config.yaml
num_hidden_layers: 14
hidden_size: 384
experts_per_token: 3
balance_bias: false
num_attention_heads: 4
num_key_value_heads: 1
norm: "rmsnorm"
init_std_o: 0.00794
beta2: 0.99
lr_head: 0.00436
warmup_steps: 200
schedule: "wsd"
decay_fraction: 0.848
dataset: "wikipedia_en"
Below are experts of layer 6 (counted from 0) of a mixture-of-experts language model. Rows are named router (the router's row for the expert), gate (a neuron's input weights, with its number), up (a neuron's input weights, with its number), down (a neuron's output weights, with its number) and show model dimensions 336-383. Each number is 128 + 24 x the weight over its row's rms, rounded and kept within 0 to 255. Numbers have three digits each.
After each expert's rows: "raises" lists some tokens whose logits its average output raises strongly, later layers aside; "mostly gets" lists some tokens that are sent to it at least half of the time. This comes from a sample of Wikipedia text that the model never trained on.

# expert 7
router:107138109128137141120140106153136136136130127161114117128139125115123134161143143095144134118177104082115151181151092109122096078136141130115138
gate0:148168096124157164096129116140130105103163131122162104154111139122132108152132127142150154123114146090154154150158093138086152102101132144137080
up0:129137109140147120128142133151150175129156126108121134099117097108158119128131142142148108136134140107077119093156127175139111132096118115122140
down0:133124144097133132138136118163117119126122089129122140107144114097150090149097129137126117150083160139081136125108120178141166102145144146114128
gate1:075173127101112115123141170150123144110109135102125167136149126142115123162102113129131128095169139110143152132112153131123143118110138171113138
up1:089142147112069097117131124144083137094141147106107191120150091142107089153104092117134139150108149162099131109132139139144177150158148091193135
down1:096130112131129149133119158102175149146145122105166117196139087105104130139111127144181083154099145130125107183121092127129120158115137143155132
gate2:121128154174129131177072131109132117090143123101127144135095128095145133155130130077124125147137155090122113123090092136168140141098095144087138
up2:125163136118118110138160123142101132141110137132126104095109140089161123072119119114124154091116115088114128155088109146180136149118133136131093
down2:130156142135125149118136148120088104160127079148130176114155125118135145153114155141161151152101119084115107133126150122177120082111151155144172
gate3:094143123129124152145147091167102140123127141120148150099133153129149103134127131153120127126138082153126184135162104127121120106100190125112126
up3:118127161115101097151145136155166095145086106143128100100092097157094141142136112118101131138143105153096130147115139091160111111127129121155150
down3:135107092164112149096174162146136145107099115107120102160097149122108146139120126140133118095107146160154111128109155114112126088115141106141131
gate4:107136131136100095127139144126142125116135116103185126127139206130119138151165102129123133109181138092107112141131156176100142134152118133131172
up4:112169116162107155146150139089085118137124089151060094114105125176137109138162103126117119125156099123139113154100142125114143155113123104105152
down4:106159146113116098152077160133148130123145137102109158149134158093152180099143150120125083152090128135153104081143122140111100128099147109129175
gate5:159114164123135118125178093120111097117085163109111096152118114123129124097144151146108131144105155079124146195088131151096143157159136121137104
up5:121156147146106113140123144146120115132104118142140151095140125158122110106102139086113175079129149141133156105102148141114110121156140111135072
down5:129128143174151114106114135145122145109093097103144114154137151136155093147119149098162104156146155136143168122108159117156139114179090119140099
gate6:090097164127098153148067146122132126095160099158131108096126134128148124132095149144126080158181123074077110159141123145153128112159146133138154
up6:134132148132110135130113114102090099160134167072081104161111094116115098105150157156121131115139179131144091091137164131125137126136120119155133
down6:109151148141121177077166130151160132162127090125132121120119100118073117101133110155109156072124180099164127101129109098130127136132163137112129
gate7:128133150149114152125137084162114147103075137140139130142123104136109151140095145149131153113134060091099112156157120134094103077108111104111129
up7:119113144112152174111088126161151160094142111132141145143150090126141122132093132159123112097140139117162122163207139129180113135172132133168165
down7:158138136104150154129123157108146135158124133160119171132145092132130128155107142116115135073162167152131098112111123119108137119162171127148108
gate8:105107123080148136140132113122099166144124143150106153145150142151131140105126143088128136116131123121154127138122108130134078097128136118161135
up8:131130116140121128125130089102103120173130124122120118143151086121136169092134111138120172158134101130115096149120156122128115123128115109149177
down8:106145116116139172103142144117126120141147114125205116135117064178116110104159189110117160151128121131118111156115126103135119083076149174177111
gate9:129125147167158171111111105171155121180136129144107165128123128120141148165137141120102130116167123134140161123157154139140123102071122087133129
up9:095167145132101111123151108170141129111142147159146101130132133140126115131108151145133138151175108128089108134123148070124144144185165117104115
down9:154146133155137169123158150111118156139141097120119134098142146138130150145120130153154167110130132163105143174108103087109125130140136075125145
raises: "ik", "id", "ier", "ary", "ig", "ung"
mostly gets: "oph", "iab", "-f", "amo", "ino", "ycl"

# expert 14
router:146095130142134104118151145102145141173120088154135114081163131093109149134119110119120117118105134114140153153170106171138128075128154129161141
gate0:131135153131077110138128128126143101141112072121141102156097116097138078127126151140129132172128101138133115131162133084095141153141139113172095
up0:092123147129080116108158098113126103114080074157139132116141122131128099094144140121090129148129114101129142156135143118127121125132170119144126
down0:096116162133106206101126116144193162138093124072124050174112158162102125117129119133152137134141122138175187164135129107093130140135136145097102
gate1:169106184142081084135159114114118176158148106178114137120108119159095104140125127088121088089118137115109115131131161152104105135114129125142134
up1:140107136161112098124120112103090146157102130148098101177099139145093145127108086100082158142147097104115129132147114113140152142136073146142119
down1:086087171152067127122137129114132161109114174151131089140190131090115097119122110092174126095160126111121158143129135129173080157152125134105083
gate2:120143136152165106149131090103146132157129119151131123134121173127074185111126106124179140104120120100076128107127142156096118140096125126151119
up2:130149098134114126145126120106068119111132156127196142113125108092129132134143123099138108123138118108112127094151156148127123140130140122125132
down2:191097125139089118139157113098159115128151133088127143150115128112161166158141116145105136136094141155105132177151149101133120197122135146140087
gate3:177087081158148123141070169097116127119142111122128125110141075149105144125120125091124143122122129131143148129123142164070127118103161101139146
up3:146145120119108144170093141086178130095124125163123111146133197138115133166075109126177161131112135119160147134145136118098136094114151122143131
down3:129155128154093137182159145091144114114152138169082123119164123088138131181136129158155168151099144125102124158116132159134137127160097132131100
gate4:135102155142137110157178176128179092179127103106118122126110119118129155136106139161089099113119083099130088080114116122103150162113116104156115
up4:140139169143106153174069088120124158145120148130171122152093122156195131140141127138078129144145118119105125152148165146149111102131170110129146
down4:134133126127152126150118118121182151071105171059150142095136156176156100137115114171170144125160150107155121092163135092152102163128113134107124
gate5:131132123143128156139186132136091117106156133174157138148149140150113144165133142140081147120115172142119187178121105148114150102117114147110141
up5:098098136141133145088118114126146178158157117104130156110122108102134103085100138154158111129144147120137145135145122132189129102140170142142146
down5:121156087152186118070076139128131095110157139123117104122187156095154142135141155148148116100087134116142107089145105084148153164119141105117162
gate6:122062156143151147139091153103139112149173111170157125119159127154168157118114143145109135098107138132128101111146132139090130115141098118117136
up6:088111130146105134139155164178171130105102127119140119132172152174141123118118142133100096104121102144134126112161149187106147144133152133117097
down6:170115139101134114135124141107127090107153137118122112088125114163132122122108175114124100109132103110120137094111152154152139128157159154096101
gate7:127111146176095155122149126129133117132184127110120149119156136128129064112078112143152093119150119154167125140127124173114129131134132152139154
up7:082137109129147141166113085154115077130062122143197125137125149143135140129143136113151138135105139159172114105143128148138136099127124163149128
down7:129108148106141151142145128146092125128104144133078174128131075146144101123142159176117116147147109105120138121117119156124119093149147170123103
gate8:130137121112142131111159124119115169176081117098139128138156110100105157155143108108108103089155129134066146088183122131146130135137146144127108
up8:113139117158156110138140060133139151134134098167109155164127112168108140141108103131139137130114135111127113130086125069123094125136095110115111
down8:100135194099065139109157122138161111138139100139110124118078120147151136186146171164132135096110153105133162105117111084114128083114136114149093
gate9:144142146143124128095120150124123126128104100115137153087137141102137136148136126119143095129075096146097160093126144151104157142135162122184126
up9:139119116116158121107153128147168146098139131106147161144109175090112127135156186153118122097133091131164100149102122118076159139151128124130153
down9:110135109073114083169143108156121103125153099154080142141149130110109199123082119140120157161136094115128098091179133115122144141130171086145134
raises: "in.", "ation", "ion"
mostly gets: "andidate | Votes |", " % | ±% |", " lb (", "| Registered electors", "lect", "″N "

# expert 26
router:115128127118115120128162127135168110126145134152114113154141122144084164122142151162185122127129149070124121178134105131166107111116163082115117
gate0:153102134116140190159124166134151080133138136125102103147108128129094127156134122114124132141142114135103103116107123144159138118095135143097144
up0:163110142098059132132125132109132112125164124135132121135132161136111134151111165164130138127116115132181069129130128133080111138090109136121129
down0:132163129143150125154094118123119161149131124159178133145172160114084103086123132077132135129131113157143107141123127144119092126149117121154123
gate1:144144143157116157135084123107129082117143129127137135099083084134158132104128153108116146115152149136193215171164133112125142104155119090127136
up1:101142166101122115130160142125158115127089147122085097181135129144113132127137112119141106148136141137120148115150143143135166116112104120145126
down1:097150138096124098120117109151131104101118121099126159113098105108158153163071132139112113137099102145101120103155096166130086109109093141171117
gate2:181133154133156082140116106133104132080091130154142139155091154116156139086152136150143106135151150109134127155134131125089147112157117102138096
up2:085124128145163139126146143127108128116122134103109151160136135160092165099146119143106118102126106116169129151120119123124161135111063148115162
down2:133132133140149120131099133104148103114122157144162172124106106109127142139124128144161130134120095113126119135128175125150157128154145108169155
gate3:129133131099139093121107139122144144140103116110116113112162128121158155124133114174157106137103188098122148168114119126170102105107119084104101
up3:127124124125124113136102138099147161135092084150161084114137124119143157101102117091121144086129127158106139120077163124124110159132134166126161
down3:090100116194174155122125144046128134134129113129136086136165145096139136116139109147163137159126137095109080110135150122121112137151121089120160
gate4:111101111085170106146131145078132118085128150147126146154150102185105149175115111162150117131115134111117111132174113167144112098135179120141119
up4:113115131112106100153160092162128171148118085168146155072139133128102149128143120158132194159132104111094163114115157096150112141133135121086159
down4:162166138078117124114144085123144111139115134163117141133092104117177135085123069124121089141097114127181142095095172079100175143135118118113122
gate5:091154109160138131088144129102099132113107137138159130114151083120134140077100129108161088094115168106093176131131137136135152121138143129115099
up5:110127099105130138119091177106121112143149112140169113118165130165117140076121138105133155149100144104144100076139126126166134142142182128145076
down5:098140068175098127128092101108134101165135106103148104133144163118165116113172135138093132149097142115122084095112146146133106119141157153102096
gate6:100147162110125118107137137164099091154160128151108114144125154146140115124122109145157143140136116144130107143147111129132107121135131141137178
up6:118172153148096158110102126150121120137155120119143173089085087117146123097133140117127107137107119147141143151117146152100089134118127088122145
down6:130133141125134161136153124136139117135112139130126104103096170117087121116192122157124142125107149140145113135117135106141104163111137117101173
gate7:094139117147139148170075142147138146139130142137123113124106116135088142128134057087152108157097094106122116128141105141137115126163103141098152
up7:112091133110143074148124131117114123155112122151147136126151082064120099090141130097108124148140102169114137154117118141112177117136130126134102
down7:114109117124110103132174069173108092141147144144147078112128114124132122127100076150147164104133160150110132087094097128129102147147080109161125
gate8:153117143083105136072148159119097118112134184140166133101147100146129122151124112114138128129123145130126148150095155096068120144109130125111123
up8:108097115112137154110095166104114160149159093122143151155122164153088123122116099111108140095167180155143126102144154121143132148099110142133119
down8:100108103135096134167092142127157136097120139136118080079127158116070087101121140120121115134125069147090139123130110120141160098190144174131153
gate9:145151125139123109115151056110085128118153134147145113119115091114103159162150129122112151117174104092121105127088118128131136130161107117176140
up9:135117132125178132154125129116107136117101192140152099130128112130125151131176104112100129135142127179137120185114118152130103138132140150125099
down9:103145121092106115106113160102106137165124151105139104134125150115104118110173100134135129154117090119134095133155096121133127140117175082117157
raises: "1", "2", "ian"
mostly gets: " On ", " on ", " dis", "On ", "- Length: ", " on June "

# expert 28
router:115111175119136143147135101141119107117137137163130108141158100105120155169169137132098158140135135141162146149163096155137128138094145066111158
gate0:116116118130109204147155141151097124132116120157096101132116106136152124140136183117090156157142104131126137147149123156154117139090141133091153
up0:158125146175129105152113127178124116143135112094111120145137117129139105139149169160132151144175136110146121151113119161092141103150160146173168
down0:107122118099130126129134117134153090138159141131161097100123130140154107098094110153149077133115104130127144126114148119057120145154120180138086
gate1:149142154147121127150107068129105140106152141125130149083157166131138117132147118157141142100139135142137128136142116135107124130133101119146107
up1:132095149111165101136132193113126103146146150152106127150162151120125106129088137148124127133119092146150166112161138073132147113168091118114145
down1:128135146102140093089129181129116147174147114174069168169104141151123100114136110139121099127096182130156130140122107151130150132103096096165057
gate2:083161107115138099087158110133093135150120107097139114148153147141115121078130105084112106136069138142145114137141068102109109149150112112155125
up2:074134166091104074155118119187113135142113134158117115112128115172108088162182121116124130131137111117132125119095132116123121110159130133132138
down2:124169104156139122163143129130137148095103139167141118126125100130109107143125086115106165180144152134125154083103120153161113128135076152099101
gate3:102117141122101135138144148087102092049140129132122147164129121131130142151134091164145204146111136126141101100154110161153079126127153098126080
up3:117110147158111136138116139118125171130128129167163130149125101171087163127103104155100129128169126104113116148152098156133151138153157173132095
down3:163175117112141139119114092113101143136104163135181115082131119124165086138126132134109145104128113132147090165133095140114127150160111150121120
gate4:135070131123119128130137094138144137155145125167134161154141106136090144110161104159133139135133112123116137126160144120146131153110139103090149
up4:148141202145114132106149159137096116123137070123097127132127141152092185124145128100131121156152117149099102165140173088118165102113129140097092
down4:132153098129196147089148126129117115113102141143121152179155151140114183088092156128149129128139153132098140089123124141138117153134145124149098
gate5:079121104126141115101108118149116130166145151131157155131115123125137158140168127098151153141082134096125119104156131095119117115090144120125150
up5:155156114124105144098106131158150177126180138108140176124134103150131138121136153109143121100155144139103124180129136192128160120120129160112154
down5:154127105102159084125113145056137158158118086139133117133148127149109146102174138148135156103170133133149160147129110126166142106127096138141126
gate6:132148135119132138169071107136118098152105185135127137140110118063145126095168118101097110122131157092144130159163123140154142148088139087071148
up6:098131145124124144126166132141143148134146088149136138160141109159158117121159146151145099096164139130131108116134144134146127123092141107150114
down6:131144117121111111117132051137136140120129103087129170134144137120127117138111138117128148134129140130142148158128152155139117117152122111138122
gate7:145129137140124117069122091112117156151146112140130188088134111139169133134134120109127122122111142149110145104116092151150117112065103110177147
up7:130145151141144142113126156124112171145098165112122163133138125116096098114088087082148112112123158160121152145170100161132097138094108122125150
down7:144162126127129125172096185067120129181120131109160112141102089168163112137114124118128091110142135132132100128133088127121077098107142135151127
gate8:119182157074116126119135094171105145110106105114109168135166142142146115121124116134123152137105124124082120157157133108134151124098144149134105
up8:076101128110166156120132146119141161118129124186127114152111113123131095139129113129098132085163152132188145130137119150092078102120140158152101
down8:127140148162105148160121079148147131119159139091127112153119123069130136141103176119180116110159147138184108127106117111182123145075084122107119
gate9:119124111112181098118126134171138131126141146155129082137139135160136112093124111076165104141170158179123130137160122136097127082126128105063117
up9:142119149158085125129131132112136136133092147149107112137128103106125106166150109117116112140151125098108122129164130102132161123162127119083141
down9:124181107154134114122110145099112098104174146138118124135136126117133125099158146099137173124134144153135099177082123139093145130134137115141149
raises: " at", " and", "\n", " and the", ",", " | "
mostly gets: " University of", " University", " College", "L |", " JP", " at the University of"

# expert 25
router:132112123110135107139159135073118172119151104137155106110147151067104151143136138148125140101146149128120119138154108140121092111134135097132127
gate0:130131092105113172135130101112135129126121115120132168152115135108202128116140129121095076109113109135110138124153069116116153134143102138139138
up0:090152137142111136130154139116108113123129141132151178101132170141134108056149161108104114108099144120168148106141117124145160138125122127122177
down0:114128101166138129108155157118153105144110103122136112093121112114139135162121110146097096131131131165134137129109112137097151150144139128141122
gate1:116120140108114139122173115135126149152134104177168122141123124099151146151122137185071113125121126125156100137125147168143096107146103118116138
up1:117135119118089123110159115141146141153110121139122120104139143133134168126139126098120128150119134121122124149111089121127153150097144119151112
down1:118140105098134136114133141182145148141088137138155125162156136122123126108117119173129141167124142145155085070128146107104116084127158101104137
gate2:116162094165097093114165106125119134134124122141157107081084131130112153096081097162118145120221190155137084119123069139137109158095183116158112
up2:139185110079119137156155107155123147195098155116125169110124164138141167117137155139153151125120105098108133113099118136127119125153081195161120
down2:084134136146120122108140117097166168171135135107158141131134119109072104142131134098132163120144151135105149137111090142133186141131099136118114
gate3:144154130143160143172181113150094137135139127116091135101113186123151162149109137160109127083119128122177133136159148104104146075095103119114152
up3:185149155121151079125173070111116114129112106100181144113087118153114138126143144142171089127140144159148108115128121128092115100134135130161099
down3:124134106163124113119147098114153145129186137110127168122146093133126126155165113092076130114131104139098109134117165138121138140100144151113102
gate4:111081146147142106140140130106143136099128105137116097106159142151107140125102122104095120121126105109165116146131181160143109108129134056110165
up4:122163096129127125158174139079092164145131131103138096128126118115144139115101134158131101161129147172104130101088106096124113160163126164160125
down4:138122121096097091155088105165118141120113161138152124101118131100113126119107097184109163170139114159124088135130134160096103109125085111130104
gate5:131134077114114125093129092132158129114138147109107158129121166134164123103141101139170091101100108066160154131135090091080113104173148155121148
up5:134112100135107158088116106141100130094164137144111137099149135119119108161141086145101132101141169123125121121150108136086128140117192109133122
down5:130183119078127137110131121139140112155126175130099104142115104131137114096082182155133130100137129158119143149091120134141106116152163114126123
gate6:125115103143106079103156149156166142158113104142105177093078129132159126163107128175104105137140131107146118123086135102129147077145113155110137
up6:126145099107096095152105110119146108131153125101139109072133099133125123097148127145130149102168177101133128138156123128136153131132170065129133
down6:115130114126147140131129130119133106105130138105134105154121155113162125120098140168103160133129091102151112144146102077137175108083144155131091
gate7:134141128110128135127168084154110161126101119107099181157116111102108116142099079166125103099110117145117129142148082096120089074124133130135139
up7:158116085121122139126150172148132125133113155131099116115134106101095131197132143124114129163050155129134135128132161119112093144143189114123055
down7:148146096134149127124143086158151169127119137116109139125093097135120152107145130129127117097093145119131157127112143100148097121145152106136148
gate8:144129139145111144120140104155122169118169102144143116129102137105138129107145109116083129077118119128110200109092140151109124171144101090126115
up8:093158129117135134130146149109131122148135081061097150099119149140127129123134151099140085140147131134116122138170124128088118173160091118163093
down8:179119143094096106107107133101119150108139075146158099131101156120123122121134113144122134113158105139109116131148101132118139149113161146140094
gate9:117154121112119151114129125145130172095115114131114069088134112113105122154148116139160117085185126163141085135116084097121127110119123126145123
up9:112146135076139168142120150110148118135079136141126120163109141113112146126090143156103110148094105106126159108139204118155131095171168151103139
down9:107106080157113161129144157093146162128141133106109151104123140123089104140087140111090110123133164144106122155143114147144143139092105108146108
raises: ",", ".", " and"
mostly gets: "ated", " made", " used", " released", " called", "ized"

# expert 3
router:157128122078158104085156133098126121095129128157110115128147171102086140124118154130122105088141166102131141191129098129119122098157133098134148
gate0:104132112105118126141097105135147113135153142155123114141108126117167151112135170168095095127098128108124133158072093160153105119154184103117128
up0:114150133113099105152112101115133152126136135138089164108114141116118133105133117129141161070137137105043147098143141101121167136143102041151143
down0:185173086141140113106139116164102137172159138079124134122097137133142133109129141164153125126170128110112126130113154130092117138105142078167100
gate1:143092112124141122146100069089130109097122139167186136161093113085104106133122162139124090124161115131084064142188121135101127127109145156132135
up1:106151144128199145133141126136108100127136126113153150167095147120135138114138123119112089114147139168152130121143116106070120084106151168118103
down1:141122148138129137156128152131138110125105112119121129107092139126113142158116109115117116112157186133110194138148099120153153123119168124121103
gate2:088080087122075160132118155132189099131118147143159146137172125146096136078097130123139185124124140114129127104149148162136096114096087117084127
up2:074112114155113129136115131119139123125113103184127144147110107086161080125128153137152130145137120121117099136145142165071107094144095103105141
down2:115105148143099126163110140155184115106120129125117166129134084145122158135139088077138099096098174112118166096129171148081108132147163119116103
gate3:106137131123127161118123112121147126153123121153109146115146101151117138090118115107097121113157148157106092139140106124086120096090153157127135
up3:123123106129115158108160150119105162156114137127135168082151126164100116137130130124131120098145087148121122081153128155123163135096140135120134
down3:098106138127121105129118097133205171142132133136090118125176124106119130150091109089103117169135149172125125098097089192089174113128122113141128
gate4:101136120108139142107104126144094149134118144141120085152124129132095105140139089124172115178111117158137146141168108125144141118139097120121121
up4:132135133139088114120087126144101142126139113083165092105136142145142151096156117116147111120117143107130109097119120126131080174120150134081152
down4:166124113135159113129128145093101101162137095103187077121101161092105126109147155132118120118093084148160155158145115131139153125115149087131128
gate5:161159119131205109136119119130116110107157148102187132157115145065104164128109161136120101124105126178116113128140153153088120134119117093123069
up5:115120099123085138155072139130135165155149163120158167137144157168088110198122148141152173147074152142127122097116134157158082124109131095106164
down5:111137128135111118124129128156143159159109136139155118166090159143120139145093119143159143124112118106122110135132141140133138150158133164126118
gate6:157169129137139088123195154129119174150134108120149152125098144120120140114130104141137153123128102084127121119142097119095093104153147138114121
up6:157131173092092100145113127151177127092085102147123162117154121089118069132115125146125162153148107117090092158119151100127121160138121107147109
down6:104075132132129123157145130172132119113132133191145154112105108114127115127118105144145122145126140134142139130114134103130137132100121125103157
gate7:135129137110128107139112049100115158132105146091110142135121154137093129133137151120119119126126137121096100175083128129143138134114127101149119
up7:124128135152168163114140136149116120132136116134128136120128108150125137157142150140111158147126138139134064152077137098122127123105130152080123
down7:144139111108110129148121132130138117144152149130138117132101151132143129149142146137097157127131089100113120132084120135100100117119128130135119
gate8:138109170123139102112184144140160132163093124108102103111143181088093137126132127138161137126168130124124137071155136138172162084125154137108107
up8:078083126133131126144105130145141106128137167107132145132157110149107147106134173095129130107152099114129121097077135128140178130116137119175124
down8:121110117108186131122109101124083129100139127127133129127149121160136105137140156128151128152113111107120106127128131121148148113109128121139122
gate9:141124124124142113089111122122094168136137133103111129120143151122084156108130149155112091127123166144115156146124109122146113090108126129099141
up9:109122164126138109149100138130122133163134112121206107150082111156090142109106164086120131132130138119119135119102130116142110153107143180111123
down9:144128124153097155153177093144151110140155126179127109096157107126104137119084108115182149126141125122141117154133112149143129119104116150138159
raises: "ly", "l", ","
mostly gets: "ild", "ood", "ound", " Big", "988", "unk"

# expert 19
router:123103122121116146125151081131111170153129134129157126099119140083091168133183126141087142127153133116130136162155125118109120122119184127164099
gate0:115098135123137110121109140164163147140125119092152090140094104099122129087155131133100108137117144174130130121123122156128131109154120110181141
up0:133155140105118147163155124104129137121129136133097116152132114137128153114151134165128131105105114156145129101140123116160141123127149107169148
down0:123144146102128122115162098167110094132114133153158083108161123135084137166142130128127153127109107151198121100142171088152152103133106135152132
gate1:139161156188116129135145111131126174132122128132109140129143120121123123116143145193135074189106151175124145145114141133129145147143127107098116
up1:144140097123119167114111110124084120091126137093106131129148129127103139143139104119151093148111126094104134163112157106128145125169087132138151
down1:075128083104126132170080168133122168136111165099115131106135112129126133156119134137161134144160146150101158093121128087149123090077112139108141
gate2:146139177143125160140132149106151153160124122147158146115125110116119108112155123186141139162111127157112150121170139126137115119138150108094144
up2:152112138122103144181108085165143152124148114139059118139098142110130146183142116136120121140096116137124180138122095120055112114114124128118107
down2:125154098151133147145130115144088159130153116146123142103108157147159106140209132171160101104109081162122141092098159109122118135078153075145147
gate3:100124156125152121160152060125102114103093116154127174104099142111099166132130143125131156165173110167126162127144149083126136112123171146131179
up3:125179108139136119148154131154144139141146124117109124103171141087146135136133113156078162143126118142145132109115110135109103068146172120135115
down3:144145137132147129151126102122141071101168158131094128093169085140129101171094174145138137157108153157128111107109143140146119119141119116102151
gate4:127123150129135146133123133147124173161144146129124090099161125130130116140191137087116115136090101116138147150139147080130143124135071145120078
up4:136148123124108114105166110116119149167120108099143111141105167138103138108132065098120136097153141120130135129118158157118139125109123088116098
down4:162145119136139131124115101156112125160168140143119153117151128122126108140131156150106121129147093171145132120129107131128126096124121154094107
gate5:142129155099146135080111085073107113155137194098116148141100129104146129131122138106154158159119150105155078137105134158166114157121092125119099
up5:107133139139137140160099075144120083153130098165128141202114147101149157129165115103117137103140127113162149161109118163095137152128135130167167
down5:130132152125143122060109136103099131137112134108122143164122091121119091084134115108161121114111090092118143130121154154134136152092123113147089
gate6:135116075120139114118134135104154117125121086148141131103169127128117144140163107128099142111101120131117135092068131138131158126096130150133117
up6:118106094137129135155105175113096087135100144175152133147130104126129133139142152117110137117140129139082132106122166121150143099107116120147177
down6:145131109091154121154176161147122153125168102118136117123115145128157141154123105137098120126154147128136121126160086089093126124116094115152152
gate7:146116094168142152131092080157099156132088153130156115142107119109119108129175095139147097136140152160093184168181139157105150110134138114138148
up7:133100126141105122128129164144161140120144118118147171114146162145173138171109165068119135127138138161114157113126103129120131164131102131053112
down7:148127137136146120087110140119143149143125101162127150173109142132131102107090130109130118117118158084152121132130144146075110125153128119106077
gate8:064111118155134111083119134151146148125128106145110134142114105089135146156101119140177068131170120148139128148137144067164065111082118123143100
up8:166144140118079158107161128110112143126140105168113079153128145140123114130150156152092119128098107138099111166167116095098121161131134152153112
down8:160183153136147145134130106104172123117124095143165167124137117091077120173169163135107140191089115145151146164110142142123132122133100146134114
gate9:161185096158112090113145095107125176124153128103146126152162115144163165146141136126092126079112124103096098123168147108115083167120144127159133
up9:138149123151103165117133105101098098102144158087161117118083099138129153156137104153145130085129195125079141073107163165151140150101093113111134
down9:132121115118138139117150095183118127143119150143163115125117106129145151114113074124128156096098120129168151143170149137111140145117168145130126
raises: ",", "\n", " (", ", ", "/", "\n\n"
mostly gets: " World", " European", " Army", " Regiment", " National", " Squadron"

# expert 30
router:163091117109132130125138142100110145132138127141153130112117132154115178165187135152128147103128146124090127159120093145133115106089133129153130
gate0:117130136170081176084143129117170146104130111121113152136122163142136080138142101154125139125167131166123148094153131143141087138130116130120074
up0:144125105103123122150163142096122151137143088130125122100156147168085162128105154155148107084119090136093139137131102081117146151143120101125173
down0:107154125097157123134152094103147071095119166162123141113097104174092161157124163142123090126139132089119114143140108141128111126125131154154151
gate1:139079117136105153109146146143128119155178095127120154113143147121102109135140144158159125126160130141147132120127144111093127125134150130103146
up1:117133132097130121137146155152161141075105146095120139114099125111130157141070137158128180171143131179103119134136125109121088149123142125130144
down1:146169115178125166163141059128158135141134121121131130139132095074117165152100162123124093088157128134143167127140093156109107164114164140095152
gate2:145128162098099112107108078141091131142098140127121128140113138090110114107150113124113097123137145147157090106144149111127157126108177127133079
up2:124106108125137142152096142102159140143121142141125118135158162157150121103135140156167162138089129119126155111072119114129109143107087123165154
down2:125098123104131146131125093103123158144110145157137133136110126138145155145140137150109168100100133105145066140155073128132097114113148133120187
gate3:128128161131117129097160124169126138129148108118104139154108142138100120130149168127162143102153132110131143157159132151138150063131136120110147
up3:111097084175145145109181115180129119119138086072122111130104148122134135116088143115122106138137117165141142097153141125140145138148103137111132
down3:106149132112134121125150127164191156134148147156100116145128123133149117147115110089117142116163147113156138110159162103111141096169130119129102
gate4:139126137120123106143144140114115150170142118164110103123137136120117082168124108123143158154113139155119134088163109133138181083096117116097148
up4:158108126122131117161166127119100120105124147161093131146104110148131159149139121117081157117136134135086129156103120129147127163087137131149138
down4:125127121153061144123136133131090120114150106139143168131138120161125125128135144121138120116107118136164139144131107150140107127136125129171116
gate5:110088120106166141100105138166124155109099159144145119083151180150119122170109118115136184144130138131138100144110132127150137140113117141106153
up5:105098123127098144134117130133126193123156115137137089134130162137131112124120139132169080097168168116171128147139166155135148146108155135127149
down5:137132137164081145142085128090171135167143111174109050148135091120110127113121134102167134140105129131099169115152123146131126111146170157122082
gate6:144109114114120114161101113158156103153142145151176114124180125116098147130097156094154090122181107084130117117159126111082093157147116105104123
up6:180160109121109133164145089131102120115163108119149173155095103097143120147157152107093129111116130078104076132144125125116099133125164079140130
down6:171126097135127179128103125106097061177179107139096105087108149086102134187135134114106085126122153132133129128147139193127125138142139158065083
gate7:129124152111145128117143152137129143073120146098153097141139109142165109113135143119142121150122133140128164134079121075127112102119119143147138
up7:118147082133103140169117121139101149134120147113120167149158107138119130104118147113113126139124151128136086146167094140159069119124139167158137
down7:170146124122099097122124115144107115165101143113137127102127148177093153074152140149124175101129119102104095119115110100138080109125178135120128
gate8:104142138092079096118120135108133145148134120137167125141149129121109138138113089151162119093132137147151176141116084145114100117113145114118098
up8:119108129155124130151108133095173123154127121118152153118111085094126136138094123099133110127156148167094129138107087161116108122143111147097162
down8:125141116126071127094106161143113096141128163122111117087141166118166115133128171122124137108121145166125116153133142164130139117131122144128171
gate9:177094140144147101161097096141104153111153170109086132129134158125152160118095139137135142118139102135135136114144158111111112160133110124121129
up9:155140140162084144073164130115108151133130145128136134151117128137162120112121180109135157164115155118135178118127103105145159150130126132110089
down9:138153136087127081122052107078137134142152146125136171173141142112109148159180105112075074157119133130129099153159119131112147133125101172139118
raises: " latter", " rest of the", " same", " next", " entire", " whole"
mostly gets: " the", " The", " of the", " in the", ", the", " to the"